config.yaml
num_hidden_layers: 12
hidden_size: 256
n_experts: 48
experts_per_token: 8
d_expert: 32
d_shared_expert: 256
hidden_act: "swiglu"
moe_layers: [0, 1, 2, 3, 4, 5, 6, 7, 8, 9, 10, 11]
router_score: "sigmoid"
normalize_top_k: true
routed_scale: 1.0
balance_loss: 0.000468
balance_bias: true
shared_expert_gate: true
init_std_router: 0.0296
lr_router: 0.0016
num_attention_heads: 2
num_key_value_heads: 2
head_dim: 128
vocab_size: 21660
norm: "rmsnorm"
norm_place: "pre"
norm_eps: 1e-05
positions: "rope"
rope_theta: 10000.0
rope_fraction: 1.0
qk_norm: false
attn_scale: 0.0884
tie_word_embeddings: false
parallel_block: false
init: "uniform"
init_std_qkv: 0.0372
init_std_o: 0.0372
init_std_up: 0.0372
init_std_down: 0.0263
optimizer: "adamw"
learning_rate: 0.00159
beta1: 0.9
beta2: 0.98
weight_decay: 0.26
lr_head: 0.00732
warmup_steps: 319
schedule: "wsd"
decay_fraction: 0.671
decay_shape: "linear"
final_lr_fraction: 0.1
batch_tokens: 65536
max_seq_len: 512
doc_mask: true
train_tokens: 262900000
max_steps: 4012
dataset: "wikipedia_en"
Below are experts of layer 4 (counted from 0) of a mixture-of-experts language model. Rows are named router (the router's row for the expert), gate (a neuron's input weights, with its number), up (a neuron's input weights, with its number) and show model dimensions 0-255. Each number is 128 + 32 x the weight over its row's rms, rounded and kept within 0 to 255. Numbers have three digits each.
After each expert's rows: "gets" lists some tokens that make up at least twice as much of what it gets as of all text; "mostly gets" lists some tokens that are sent to it at least half of the time. This comes from a sample of Wikipedia text that the model never trained on. Tokens count by the router's weight.

# expert 17
router:136115072090072137150139079155099053160131110130126220127116108138169172088121146133130131166162113137095104130113156138072120092175147074119136153047110132150042156133144130106123125150157114115121141114188142186146142128138143121149178131135105108133099079096141124090189080161094113107118172167130162130076106187086119145138131159147099118136164167144101150153155089114094107122145118123153088142127090105119186190129118128119109126096112119097117157080090115145195176078173187038138069157150115164119125171090192124124150108145133156153129121134138140070180110101137138118061179128120144100165117095135132087156137114105108160106172126089109133132101100091103163097174133148068074088110032180151130148091107179053110098133107169098142115148098111090163079115148174
gate0:152174139130129115090046140105114124165155180136118162121175129117127149160187100109143170150131125098084113128112126090169145177163123107140088091111133158142147177189145094167157128152102142095163129076125148144148146102078111101087049165132170110117137112148151140124146112064061154122084123100148114088113157168176071141117150110133064070122107122141157102167086095183184122096096125110120130122098197130080133153121139089128155147079071113137082131070157086114175064082085114065134133104134121112097122111091157150092119155125071071118112169061125104156095149098185109128148134113070070199136119189178040126089103102107110079102133101145162105139134138132140142124180162092119175141172107095115119084073135101140087160065116123114122084099166134150123145161099136
up0:145156146111141097070099145081139134169159147105106138111147125078172147116180140135140118174127109144094141117146113081155167194147094124108106075164137181115116163192151103168167141166110104139179093077165138122177122138105088048144053151109145107135121059189134149132146137127126168125123103120138116106096146130179063104120126138161142119081112084081133134158127113153155114131119146140126139152110196129098073079123086128143142087090130189138091106091149040166128125087106165109069122123173108091130105097109170152106093142119084064150070114057199120167127173093164082167106076128071085135137126153094103126082157089121150087073121101129121113058054104131089135138144120090121136146085094162115106060087129124109106193107062116135119134141122169137136105138083103
gets: "2", "==", " was", "3", "th", "–"
mostly gets: "==", " work", " Date", " information", " role", "%"

# expert 5
router:126114141143097136117123176150116144130131144109094163125117136130145127149108146120101180134179122168160054160137157149139114134160154186117176121096212124157063117123124065145080140146184172089055108152121150179084085080130134106119143109188182136134107142072109155096147171130153116157096128146106129158075108200122107143163166156207185160118166128095148091127118045176152149102118084085151112184074124124123124165099174124103142145129158070110045097156123148093168114119198097103174122125117167183083129185100141078171120128117118137140142126135125139115172149110156099107109140128100146095095137092123125110137089157052152073197121169105111165149121118116144178128124181180077184117103130122139151090120135197051150107112158122096091109085126146124160110129112096
gate0:120117094166134122104112187112152122144129136116095150086146149116136152140160188105123146118104128125205166155124144157127131167113133104155121106107152110072098174164130144152146177086127090184160191094143097133100110113138128166149126107114115072102115122120143148086141131163052193108149117158065130198094111192156167185166158104105130131129138117119099147183159122127078170109055142117082109121178128069151141149133131170156125136143108101098144206106197087131104085127076129107156058162140109040131127089123096158111077110134092084154132164064119096097143214113152145131136124112105185152104136168112181136103107137071060101148107103129156108120108112127160124166174168078124111143126114147108124158106129121172134126077181087083099054132158124162048155142141178
up0:119142151125150134122150166102182156185127126146106103069144151097171105092129171091086101165136122154148159166126147135164120165072087197140172096174179122061087124133141141156134133172150075158122166133174163126125143106126095111114137110114112105145131098155104168103119131172051140151192153133101159169084117167121139087191170159137161143110124102119122131159136215103117134144095102130131130127194150110166123094135115195087139146127148128131185167149164057092014096169100149143127117118146117056169113078139137157161108137146100051141114127152161120150143180120125141140164056150118168176038130144131191112125141121116110099163091168120132088089093136127149156110132081091129132116122092150143162102094103111124178164117080152140112145144077189141099096040153130
gets: ",", " in", "\n\n", " on", "\n", " had"
mostly gets: " he", " h", " t", " due", " took", " all"

# expert 22
router:129107126133097175083193072136122057135130147136155143130133073118180148146195099116114211190148146139123112056091119122148106085165139163108188137074124152103084135159110111110094157168151145117125154129116120141168142106106140078153183159133140171148118154087133148152132101097149087136106176199132125120040096206161151151100143210174066089142131122117091169150112130164145121124122093120151111165132094139102137176076131122112171155169130094087081133138120120119188155125133140057202114122142141160118169174086138068121168129188104194123156156128150129138150123086091083135097171126119125140133116079152089079149127148089122187157174158037128148152128087113080135099160150121099092136140103131169148122120109121087085120128103166125134165137178125128150125210118124
gate0:096099124159130138109092091102144131162171102128082147121120146124142147128218148104118151142232073127159143085127088145110165156130138074114140070084093124078150175117149109071110169076134111135079143113187140104129165093143180148165118121176114107133093155130159104084117128098120151159143142112091146208130092157123109124125201176107108095162106075165117160154087109169094139104128120083150104100112169128204130117130148114139065151102104192141170190053137087113102159127080119106130090085157136093073147101098065146149145161113067114119119151150138109105199174118147139056131142144139166136126146163111101118115091109145129116086092073097123097138160094112128142144154084140115111144162107114080181122146075082149049098159143156127148066099124149070140098168136174
up0:177136147132125125120163180109137131142116148147117098078139171094096115140127105134161102123106154187115148161133133111144108177135110111166113077165148158123142120125111156214111131152167115104131108072149141148121161105051067124112095099111164135142183144172074132134138134162137164158128166127133128093120124177130041074192143088144226111064155154109126090178144119106169153122153118167135145138095107119103114156176111090124122126084106117155109080147143117110095132133154114095069178085127101083148075106198168150085117080124141135172092075079133203060164116152067145168148064112134121106053148113123108118129160177112126102138087149116157113078074175134112157184153145102086166126078098099141135094119182158125168153165079093133180142165097171138100088130079111
gets: "-", ".", "|", ".\n\n", ":", "=="
mostly gets: " |\n\n", "===", "==\n\n", "″W", " Date", " Total"

# expert 34
router:172089195070067152128099134149125053150093106143136175167166166101115121175137123085111151125133114054119103124132160109115054124104148113145121170101108150146128037165052122132136106123153215123110064146142130110134160162126132157156149149122187128133149093152061128175173111151112099098123184146101147138075092156124130059194144142157150086102167141118118098172138103128131163126110088088136130165097125145124096157069193102056157164053157113127110116134125150142127084098112119086133126113132119179132132194151196095134151116183100150122164107110081141158131142139097124152147121119138110204192109098173091092164108150105179153180111097065163145133157127076113113125172118179110133102136111125169125195138140150139145147134108157128115149140097120099177083162170162
gate0:101106098145117089138126150110176162099166150087116157161148083136109160133179179153130149127149134130136122110135081076134096149116144084133124115134062133114156184174153145111094128122075146132180107124167103100115115098231175136157066159108148133158145139121129149159165161120131129103116120131073134108125094152133106148111113154068070066084118109165100125175155143135135120146060122114095169092121158098110152121081161150174142140022142159138124181117172094135128120134049129133143153130110101105109126133067067150095137137103140088134133143070106120130106148180147128165103139081114140151153174194124187132099054092146120110070162090103170087106127143106094075109126172045073179131099105125109132099128179078138141134111110077110149086100061158178112086148103208
up0:098126104166168121156164151124136167162176155099146093135123114015132134140121168131117128181103152211101114124132103108130091123113126138120148118125091122081139161163144124112119125143127098111136147101147166119122081154166100069143069163151105099215143109142136131143170172153142157119186170170107144142125124134135142067153147117102105105097116049153108183167136211082174103128033119140093155131116132144124107100106151184089069135083175137198132150108144090116089160139106170142122161144129094099167093101135127138127119122176120091130161105110154130141175158172102119165113125098135164114104088146092187128111103071153159145038144160121189147087090124084109083131101104099118152098094065130146154111181172096086130152120076084111200126140067161158155082114077142
gets: "1", "2", "3", "0", " |\n", "4"
mostly gets: " According", "}\n", "|---|---|---|---|---|---|\n", " father", "|---|---|---|---|---|---|---|---|---|---|---|---|\n", "aged"

# expert 8
router:122134152115146182169115128159120092049145199137155114129096141188155169115110126108066106190165162164125085138126145157080127095169159117080147178144158127168093128128129159164122098102163135145074154141112089140125104117127210092169127129063107152102170089073120117063174068073135189112102126199097138159110154158139106083137116133162144124122111111117116084185062131164131133093115091094125106147097102055136115157137141075134164133159145076134134158128104161128148131090164138079107176140125124133111169191108154095122185143133136150129089127072083154098143159091122082113123148119130154115115128118095139111105107142072130089148140155078166141157129077057131171149148124155000144118137126120166121148105120103117154096087171082118177117150109113066176127165169118
gate0:152171134157107169046182164154155131134124128173117091081110100151112180105184141111111116130132045096150165111086113118121126123119152085177080116155110113135172121121145183122136189127115139160145154124158160107188098105073193065134104197102160141126091106158153069105163089113083183173109155112101090197077054128132153118130131124116079048122143115172128067141114133095095185142092148102106132116168143051137128155127138093193141149179035153199127173149138087164169151151094133135081163121092081093111133149123082160091140095109102083128096173087120100121104087150105123150138158102121116169122192097110094150102124134134088055070103085120125128133179093166106115161171140119111134139112113136093128130145130137159167146137129106144121117130117135100080129104149135
up0:153175106083161151128169175121166110170140123199134095084154128068187171109164123055069143104060090178149159101119132100158121121089131168142147063186144101135162114104153136115114139127141124157145203129131193129233108139090164069117117162124163090127106085120116091069152128126061160128155158095138149161120065148117162082176183139132129089120118124114145138156077132092116156124118129108130154175162207073145125135116158125179134112154110152160130119162077081133109132202118108162101164098141127103118127141172114162094127127144094086142090103130166114135133127151092121156167085121132139115041146138157074104131127117180121078129134126099113137079171044080107124098137112116156148150137111115142128126185118137095130162144073130155130164114054125077102081174090124
gets: " the", "-", "|", " in", " of", " from"
mostly gets: " line", " career", "|---|---|---|---|---|\n", " him", "|---|---|---|\n", " cell"

# expert 43
router:208082123109097123158131166153124086148072159147143140136082132080151149161161150173101182141119127069091112099082126123107097089189168148101177150010126111130092158151112146143132118113141138097139116123148109117087124137138090116140141164129126139076172092134107113167207100092062131136108156088156158160078181156137126096149124143130105111134107143150131122117136144175157119069110080139153100113088110149088135170084165114080157180085125124142082080140130179186156141088136120057172153159158108178131188182074222119090116117164184135100121136048098108130085141158144085125084126136124088160134105090162103131155151159050167145143079198105125140139139119108109142132116170148095092134135127160153187183145116152119131066129107105133083147173133156130152116106113102
gate0:149142101142128096100124154103150155163107107090121140124216092185093163177150115128140081065150115105154131110091099150128099158160115138117168130100096112097201150177171102152137174112097121130175138129144178119143170059148174103115123100126115083149120107129149122134122192076097175108103129127174194109135114158164108180177116116113127136099126148143113067183081108096103191143071156154092131116101195103148190130150166095166126160102115143152116174081188122109135131113055145121168138140134108130125167131126129167129118178118087158093173189101086144091095114163167139153166147062083170177101189133088140141087136184094206087087169122108156057115116125130114080126152158120115142146173132103093149153167145077113107134095190117090112147113107162159090150179164147
up0:148152104133137073085129146088151166140124086104151105094199161081128147121183101117123064077141129116094133121100103153150106194142084232138168099156111178102138126161139117184146171146142060144150143147169163104155179116121130055117111104068124096162120088182108092160104172114089147131171130129164152096139116157138092150227118166131176133106135096110112087140108173073092159126074156175084110108111149147146095080118116118142132132148132181161126102138189123125098168140082201103148157146139112106164142089187179171154104156156113126101096107087177151121142131166122103150156089062136128134082149129087145141128206158104168040085163134120135078074078110118097131113143154111119142133121111168103163117157122113134123165157079104116110176119095192133104128134122105
gets: "|", " of", ".\n\n", "==", "==\n", " as"
mostly gets: "==", "===", "|", "==\n", " ==\n", "===="

# expert 29
router:149086103154094159182121130160110065069135164121095116155126103151133137146088200133122143199161191160110095111127135129120135107127121127112153199122125065145094079162081172156135107096152170141122163115127136171061101093085155099122126150114135130130115154120148107047175114162075109128043128120115118126046104147104133127110123188151107138113196126116119126152107131172109045103156055133140104166083090110161099171139147131071119167115105091131125125083140150145198134082189118088108160138179095128119133155115142105119161153139146194091106116200119126112132124105189144179080118191114125152113115096080177072150110120068117113159135158129119146133104164120131140165167132166135048181142095143160116129161164166075125101111174116048142145113128139088147149141105148
gate0:118170108135159133108134176115161132142137226132086122151166050133128188171152164132080140102147133150183151122106098103118153142217132065124130129102093171088124178094157161094178171065154047136137122076090142138176125100131190170112105175093144153106108112148129088099093139127061145114147143125128166146106124199141103170148115182131081155121115145111080145162104080117108114108130143140111106119115136112165157116127130121124131143125098135161135134118146104137163098141065122105161132132081115102113166164107050187011142140127087137166111197089086121095084087176122172099142091118130149119151177161113126093097100060130090114077127130100125100169143102189122122120182096096098101137128174106124167140067165120111124129142135146044158100109135132140125116140116185
up0:096127125093194115123179190102160171183148180114095114131183096099148186097130147136121073101148128176138170096144098119165125163148090126144114129152101145105104158063147127149184177107173031104121130115151145162163104116122202135140114134092141106139121113189135127106107159140082119128162140124143183110146094147135075116167148201131115208102111115073107203174141134068142098094145124160103109130142142137196155112176095178128090155152140150177132115151130090139109171140124146184122161113130110132138138110140091178053095148139104085158113114117184156143093082187119131159127034143141128094090190131090132101086168098162136058057145140132103102109083152151097106148133066139158121108098154132120136071143161125096102157144143123085155153135088162106120075109102127
gets: "8", "7", "3", "6", "4", "5"
mostly gets: " James", " George", "ia", "ton", "ane", "berg"

# expert 33
router:153166041140123160154082127135143095129136144172157162081134157109149083102065136144107150138109152139140087116144170139093073115161162122125141168125095144173130129157062170111125101140169186155135170144106118089152132110124144103101145093124139166129078099102101124141157133080109088089081115111131132134093127161110139116135131177124067133124104161155157118109063109118162100076136121136159117145137071136106168155127155089114140162080162019135083176078122150102194066066124120086146081136076153213135162151049149100125168136149129181104127184140058117111082133090162117123116166141104157108130116159180128116180125123092137115159092125102152157109141100059173146108140174142123098185194067139145104150118134166034106138072169100114113138136109103119156119158133177
gate0:147117086162153140128098128093144033151125100127116127109177120137086137143110110103123138120137127088149123101106103109127111166159141109139078137098123116087158143132123115129123099104082133100183162101157119075143135138128109203120152114130092091145082164087189069093136126069135084116139068109113134179121113194145131157179159171084151124133105108213076098173122104181084208141057096144121107136108197118155165140153144133161102118089158131180098158136191112129125151120108108101163130183118103151134099053156134107139136094139015123092146218159106132102114121124147155145112151084111161135073167151109140170123125128142082091100130154130156130139186100167127098133187182118140145158200109129113132185116134093222117131174140120069147111161126093160107148134138168
up0:138148097139138130111135164168171072174171114133166087141152114085132103089148080156134141113139122140098165120112152091164061190155118167132095096182147102021143162113061105144130153145141154123162117119140095121150154158127096140132164085103083137133149174113106077064196168141144134150108137130111162137126113160162152087169120101103214164115131087095121121226116140117118174116118077154164137135109182123134158119123156104189127105096197179180104138174137116149095134120124140158137121116144134080159123091167138160146128133164080128161140122166142178108148166176082184117067098151086124091079154115129082144094177138155137121097090173158082099042104098089149140167119112106171159141136089193131124151157137151147096153189099082122141124110042152124116108130094174
gets: " ", "2", " the", " of", " to", " as"
mostly gets: " Coordinates", " Animalia", " Born", " decided", " able", " Genre"

# expert 2
router:152138122121129127167155158148115079143130127163129166176117110074160083095121111136135127131133162136141069141108169199128119141150164142074161163085137139201106119090131145142161139116179149133069126157129071130064138151153152139122098130146147164131108074145084119090186182087122118122069147166116112103046163149155113104113165148158131121131099117079119133156083106205206113112162077101150092169077098151121155171097165131086162146089123078111067116103148177068173118093128114120136103117151171219108158180141161109096167108184143129084096128094075115155093153104132109105137087113147114100131138105099078102128077122090123091166129139104137126103131071142126115138144183139045095148192160105116102157103163164038160125118176131121113178122143146089134187103170142
gate0:142111133146133133089147164130169156147146112058072131105135123148069094131174145131159058099130115152195119097111100125105170194128151087143118139100131089070137134185140082156108190147143126136191092145184107089181087106160175129116090175120185095136136066151140083135156130139118143144076087078102084075127106122138109185140137133115153078090146123105114099177153079114117162137152122111091117074148126097132134166112177179151140130096121176145093109080188118146152116141109147106120130102103126100096117113142109207070042119117055103131104159091136118079118069115156117101131143107152123136123155154114114128108080185148094128086126103122156067165142101132131083135106135070126195101147111089102100156173147119089146132088166057100134086156169115149079179170107204
up0:115143132065142135126137122095114179145159146190103145123158160111156144094151165123101099138148144176100124137078111139176124137098090159211110060200095184156118126159138113079087175087097057119147137097138121154138113123137087116139121073088059144157114195124113105078128162163150094151116118185133133112132107174186092080154181117092135156135140131106131168099113177106165119110119107135118110150156168103232128105158076173092074147123151110099160144150100071129126142122152182137107138111145114117139083073127111120125138178159138098161089077157152154110148122127120106109149067123117164076068095162100108092144102134143162124086195139124141120090098172131127166115119101132152152169066102140149107043141114123084106128143129176119175182085043179106097062133136110
gets: " of", " the", "6", ".", " by", "7"
mostly gets: " about", " of", " under", " become", " years", " considered"

# expert 0
router:124099129149111162176092178175101098093137157124130121169111079177134137134096146147094170136140145157143093110159108167099104099145133119113125144159141113121158119104062157145168115102131173109105104158133111114114099072105162120087172091153139132058154131107138105041109148087074125117072170165165110171069092153111115117121198174153151144121145135121115089139128121119091112092155129126167083133036093115117146168127140154142139129190175078127081159133155196173164140081164098107153151153166077170094125116113144102141142115108145153088102138173053160112168129058119137169120152146127123085094111129106160064095144210031121122145134169085111202107133141117123145181141164208103128145172158132152137152111142177084150131088224102095162086139122140139139129141133122
gate0:186148112225112139185028148088160152121130130122083117128165132157095133150170134105142113167124106148162127154080083116089120171142166145132104127140072065096166142234129126162134117150082116161160151074159147103143103075147125140130091088110132100128104101090114119142160166092105179142106086096106108146153128136139158155218132115058156120100121091132100091148119121115100136060115127117104137092093143093181151137185156103137126094084114122166109152024161094152178091108107131131139165171138170100097109112117075178132118113091087129106155211096112127123131174119124141150142112097123156134139174125127161117082056132111122085120091145173150097112100148134090132147123132080089159110192102092132103120140129090150185125125190079061103114136161153147157155170159154
up0:136191147164130116156117147118135141137169105130137085102143096155143122091161125094149097162106122166157159163082114108098123164112093165146108128179134076082119137152160123183137118191091107099109111139108154124172124094150111074142117064087086106112089065149088078152154158128123177112136127128126209141142125131118083107176079129059169139098148050081108118140152113090110146072109111130090161132147153150187127090157115137127142100136182173155085095080152034198130129141097170106164200175152134091150095093149112193130072132142132127161084134119181126136172181134145099163152090164085121135102162101117172120100107122138124098137075159157125102074068056122056195147134123105102201062141102130167101120107139164105158134139125096105139114166125143095154139161157129
gets: " in", "9", "'s", " /", " at", ":"
mostly gets: " Michael", " Mar", " Preceded", " Am", " Jan", "ator"

# expert 10
router:187102128102142145160046146203180090086152138170161112125107123177139122119065154140088139147119159136145125148175157186072112101159162053107136194133139110177127095156125105116094077108151157101149170148075109105127094101137169147079136109101161154058182093081095086150165111161097168098093124149108127115067141174102136155158061132154159100115158184081186081129114121137138125152175094083142114159100128103125131177129143130117138120126111088152072109103075135099123073087099143113179140154142146145084157111084162080139164072194099125145107076099097109108149067192156049122153166132101117112138183090178089113126112139100125122142113181110166132168119114131098110146111145166103149147154110122157140184071082180099150113086139080093133111138131164141149118108129147
gate0:133083124147111118125088174143206118083130110108125114157178065134096138113139146141125085157155096218160140146095073144136108125198170091154129168064105141128162184130143162085083131210081152093133101140151151186145103091142110128137078123111131117086131090113191092151121188113106125138081171132112137145116115085129132107146115115110099107133062094102103136129101124131107089096095173093093114116130162098178190139114144147162113089161116104159123167087097151143162095146079104143153080086168154075113146137126089179084074147135069099129161162105090127133111144151170091098146148079118124129155200152056092125081105163135078154070137068153162098149134082146114147122151144119099131148111180171095151137139170086173170131102104105156127064116172134198113162118085179
up0:141114105162169138111118147150157140106162130102130140069141128156123187106102145143126099152147078178105137176161107125126095115132102116108138140114109168124134133103153120110091095191120082067107104158128157196141117134126113114145116130081041136128146108189149109160148170099099144119104149148095172142101135115101086046180096122117133123105140094081061158129172168048118081087104161080103124144098130165159155107126116170108095141174160102194086134084112093109126132112114187137105122133185145067162163090154109171133058144167124040167137122081148115171160191169080069129206125122083139127119137174101126114104176098156139121080162159161124114129114051106092129103125081116106170157066156170196176102113150121134161141164075131154118152133128150173145127069125098
gets: " ", "9", " time", " \"", " T", " C"
mostly gets: " design", " Dar", " evidence", " contract", " Ag", " war"

# expert 21
router:140164094107061134157164122149139049117090129117148196135123071124144148144106180122116158143150117094136122100104154174067157072158209145101147180072102132111072118146109099083127133139158117046127095124133083153134147137126102178174152100127140098113108131138116108099169097166110164160118139141135163157064131166157137097108105081162107163111147150159122092137118088194080121108179109099162074173140048086115130143089129128079200173133143160054116089093093147147110143046140136069178128106132105163134219183085169150113137095174121145143130129091138129148159130086132077075119163166155148125156101084131099150074121162097126178172168110108125090125109091096122117105149119127091155150120103144137161151120151180103115119146086131102102123157122159083136108170193097
gate0:148134074188154101050081107136137146091148123117127121128168092127143159101208158131143070116162115098170151097063070156090130160127197096175101115092113135125141140143161182108118117092074141112178136048121098096140119141176161164178123142113128124149124151134152093111144081117020152097105096097172091143108202151189124169100130072102079043109127121145091088127087121119080138153083164108075138068113116077153166146098112116186139167143102116146132180142200109120179143119104123109165118129134120141148170108128104185081100116093128071130113101074116107127147147107148122089136129134099125155115166144091098150139138094133119135127150114144147084095164093086107113112170137076161146141129144140125078175107149097206146153130119089124147079159124149186078166172133114
up0:100193097100214157062188121141143178207120117166088116081122126105160109112160154077146133116132111139123151091117134144137108142148095162096134158137173120130112088124123128162106142154117114126086134090131217145161082098145153069084112096156142112226115120170110112073183176131104149121174159108106174101103093165185029062178137201114178106116157116071145127126123122099199131075147159131121147130139140092139122103157138165131100157140165151138153148150117076122126142160127099136182108163126131109147153105176166121070109146122105089142098142140158121131191104148135135116161125131147113104046155153092129178131134125116176100109147162139150140074131094095147096156112124097140117074104167062160103157154142155118137133160100118140183180118063084111081115133162068
gets: " |", " |\n", ";", ")", "th", "%"
mostly gets: " km", " million", "|---|---|---|---|---|---|\n", " %", "|---|---|---|---|---|\n", " cm"

# expert 26
router:168132153141125166102107204162138102114161083161155127172123142119084093121157118124121151102153166124105084113162138149108105129074138134073190149098171109137185080100102100169128081094147187126141120164065071139137156104178151109124153145155172153097153157097076136119143168070135118120112150126109105130130088161194104122126167097136165124136151143112138063170102111156179118095112103089185125161094101128113101230120133116077177190091128043138095106127144181105147105109165098119122155115117111206084177148129155124126150086140124169027128144114066125119115145125116116146147147123126098100137103131157125129117137160065101110186114113127141116111128167152136117170131173179095185156115124124173089220105119226089187129108159110119108140114139144147158080167121123
gate0:171114105189095107140078155073126149135157150124085167140124084152106201178110114138151140096163157123154123122109134122138067121112191082142126117124134191077211139150154165113141156112089132107143100114170113118134168125184161163141131139099094114123096163143119072177202091028071093083072125121107152122124129138162120154117093166121138047128115169111122078187136047104149154086070132112133118092070153108055193133154173113121092138089109114142096141101166113162145089152113106051132137106118074103097133101177111152105115126148131109150158163090091175090097066154128148119183105091106158167145149129169172101098092164111081125127124093131174124147145110121136177098174181101125141147125093101109136189133137128115121151084144112094117067114149175124131114131114167
up0:123133122163164096098130189102150128134191087107115091120113116125120189162158110183125082132137115144221121151124146113157085199082167098118132093162174156092191117102151114166123153122104109109128134112158103102154184156134115114142141113135097169131094139193112075113158108130102121104149133130096205136119102064158115119116082185124213133109152117081141140173200100076126159100050119096122110086089180127122142154116119163108072144099154137134137117117128070096054159181118121109135169116131069104164109087199118152132060112130090121184148139124172156120093062147120126169172109132146163117107177106153181064087161129135054121163093096146127118124101086126113183138173143141140147136117087140170139062125124166102105194111117150135166080115109144089113123145110104
gets: "3", "4", "2", "5", "9", "6"
mostly gets: " Yes", " X", " Pol", " Av", " New", " Sk"

# expert 38
router:113125089136066192142132137134076102100107157154155135140094138047144119104110120131075153155123133139131090087118142124065110101148156148103166151079102067196089126071098072082183118132173166086149163146087173123096097180091071162148160111169136098084124145120146081072106162121132160133136118125085134123109143144156135105092121140168151107204155134129180135171110155149133160155126127079157110197093070107140145156129097145081173145138114070077142122144073134118145142085174178114082125156103147168136204216103164120150139118127123113117152144179116081130105128112117099087119168140070146131100074063129134121140136117079108144147082122096120117180116132130159125107210125177105073127183082131143218184105132175087129106127157151092153108139131125111096128117141154
gate0:096200190226075121054113090153199141095079136134052093120128158167100137154164135132182123169099072126134166096100104125116084167107148035105092138118161080069168134143153120100120146157112132124135106088127163134173137120117127103133113109106149139201122100163165073115150131141133123075109147142118113136149106146161139196104124147114083114106107147119127107177100124149080174112115113132150114102104153060143160163121187131128153169130113103105141184110137098107115155134106098167143115127093109109136126181103090197083114144126084101167144152144059171079094044152142141117156122151082180147098167153114145167088118153116128167092162079108176109165155115108141085111168166089180116121111114079125151144116158163144100123100158134116114094103161062172085152122077178
up0:150186180193123164042152120150192171147115130141088054067146197148108126105188123110162093170102122192138140110126119106137090182065137084129117105165179121052143115128144145142137141173116048129098106049108167117138124113103089053134118125072128111193125103187108082110170145154151133130148120115114120158180145160126111111138129177136159182131121121035131131148146149125115156083115093121153131116114129101135121100133187163073133160164153118115143098139153106086082147162141131163109113137086083131162146150144160186092095159151121057150109090162141170095116066140116104122183062125114161110072114163099129116138128171157132153114157125124184113128096090073148113118137139107162140100104102096154152117153173181091127158073084112138142112139118091143067113155109129
gets: ",", "7", " (", "3", "4", "8"
mostly gets: " kg", " lb", " power", "″E", " heart", " language"

# expert 45
router:157111125125102180127088137123101123134172200141116165145116108080169103124108138101100171165156152149183063177163116151130144107154137153131155119125140130169094095183097061131116151149149135063095104150083105158108129077116123142144102103153123095144112139052136139130153182152149136143080105199147139126061085170131067092179187123184174184155133139083138140114107072130169098136171097091133119167082152121122147162094140090122117129145126111085055154130126134133147125109186119125116169113129169191093181161096132084166128134168096169167151111135122144116183163070138139105123122151100134132056114109122129069127115151098147106183105167103164151170129078043143184136136146152101147122108091093121178111117137156047089104064174162110128063085078104088128100145117151
gate0:151157099148081110100102140091150155114152145151094143123180103116122140164163175081115124147122136137118135134116098110179165160136132087161129085126160162136090121180148176134190191113113132045117130093173108102125170079139151158166088121146146093153119150076154074104162125172088136134077095151139109154136089154142063122192144188135106151165094112151155130185089110132165122174147159140094127101126190054139171108149149122192098125099064196155115222081149122181126153092089128102122121132100056109108119133132061168105130120126105092135145164128133134150116082113115190102119119111129141205130127122151168116166119132118103051124211116093188130100102121081164127117173105101107147107115094096082162126182172087108138126089171087135128134107114139159071111098147188
up0:128176052176125141074126155127219143182153170203095107094137135069133096165162127107124115141087126172106118138128141104187094135134076143139139103155145161099078127164147172138157140143128090134122121111132172167201121059097108122092151080132130121185116118127103142138123142150110116148140130145127149113114072145145118113152141183110183102165137071056152148143107122129198083114126125155106156124138162126128151085123123139119057112121116156145127141158105051143116138164110176162138090167175112109130125109204131169127114125146108092176079104107174177133134071147149155124102074158121163155082201189148158147140088152149076131117139156095200109127111101063167145152114111066146156089091079058131134119132162144119142194167093108122169125134102185117127121055096096
gets: ",", " |", " (", " was", "'s", " that"
mostly gets: "°N", " however", "==", " began", "\",", " tells"

# expert 25
router:183094145131111149161096150106114101109112163138162150193155113147116152156157121139163123102133136130136156133134140178082088164194160200126143164082163119123084106102097059134131144111158129149117097144121110097096122161196118106164160102132182106094128139132079157155174126150044142166055143150104133110086124153164151129151129097159089119152150167061128112163120080164124157132144117135110107146072124128119071140073164157099145156146168124099052081099123182106157134122125125147186140113157108183126195173121105096152138152161124114125143094125110093142087121135106065134115130087159092139057149074155098101139158183095143088179094117043133105160082066120101136114175144196111126130175126142152183135153098137095146151113117163054124114129127127157130092188195214
gate0:168082131163126128153100159086140143160137163102106173133182075144066174106181095127159116147136165121128083172124110150119139144163166089135120124128117110066123150150101112157198193126109108125159131105182129112118179101171153138123085106128157106130156091152113059143162138141096159141099104110115112130149091111206150131191105088123121155141158109163112077209150091128090123096050131098074137082099142125131146161155152147132118108124117165104100145073116102128133142134051154111143155137144146101106147146136106171121107146178066108097146162036106120101170145158130116123081151100142105136074163133147114081119077158118163087106144182069132129127080138091090082105122164147109107137175117135141122164142121110096148153150188111033126084103116138159119167207171240
up0:175117138086167138147141165074149173151125133116115108090165099086107108073195076106174104152103150140118125168115117154141113164104143178145116114151123119083106156099145123163185177140142077140148118101185153126169157137121123080124142114106107088165146087213101084174159136142070158158151123111106116118137125086168114119158116112128160131121168069085110096202161142067102138100106130123073107116148127169152105111140126168140095102112137159136119073089093080121085177152074181154147145128194135084168133134154124177142091119162071083103126125089160133121151156135125085145090105096134119078028151088145143087104131097162180076105141211082127147093054107098051123093080143142141089118135090133149110131148133138103145203185135130071131152136101171132135131174153172
gets: ".", "1", "l", ";", "j", "ud"
mostly gets: " States", ".S", " early", "'t", " military", " no"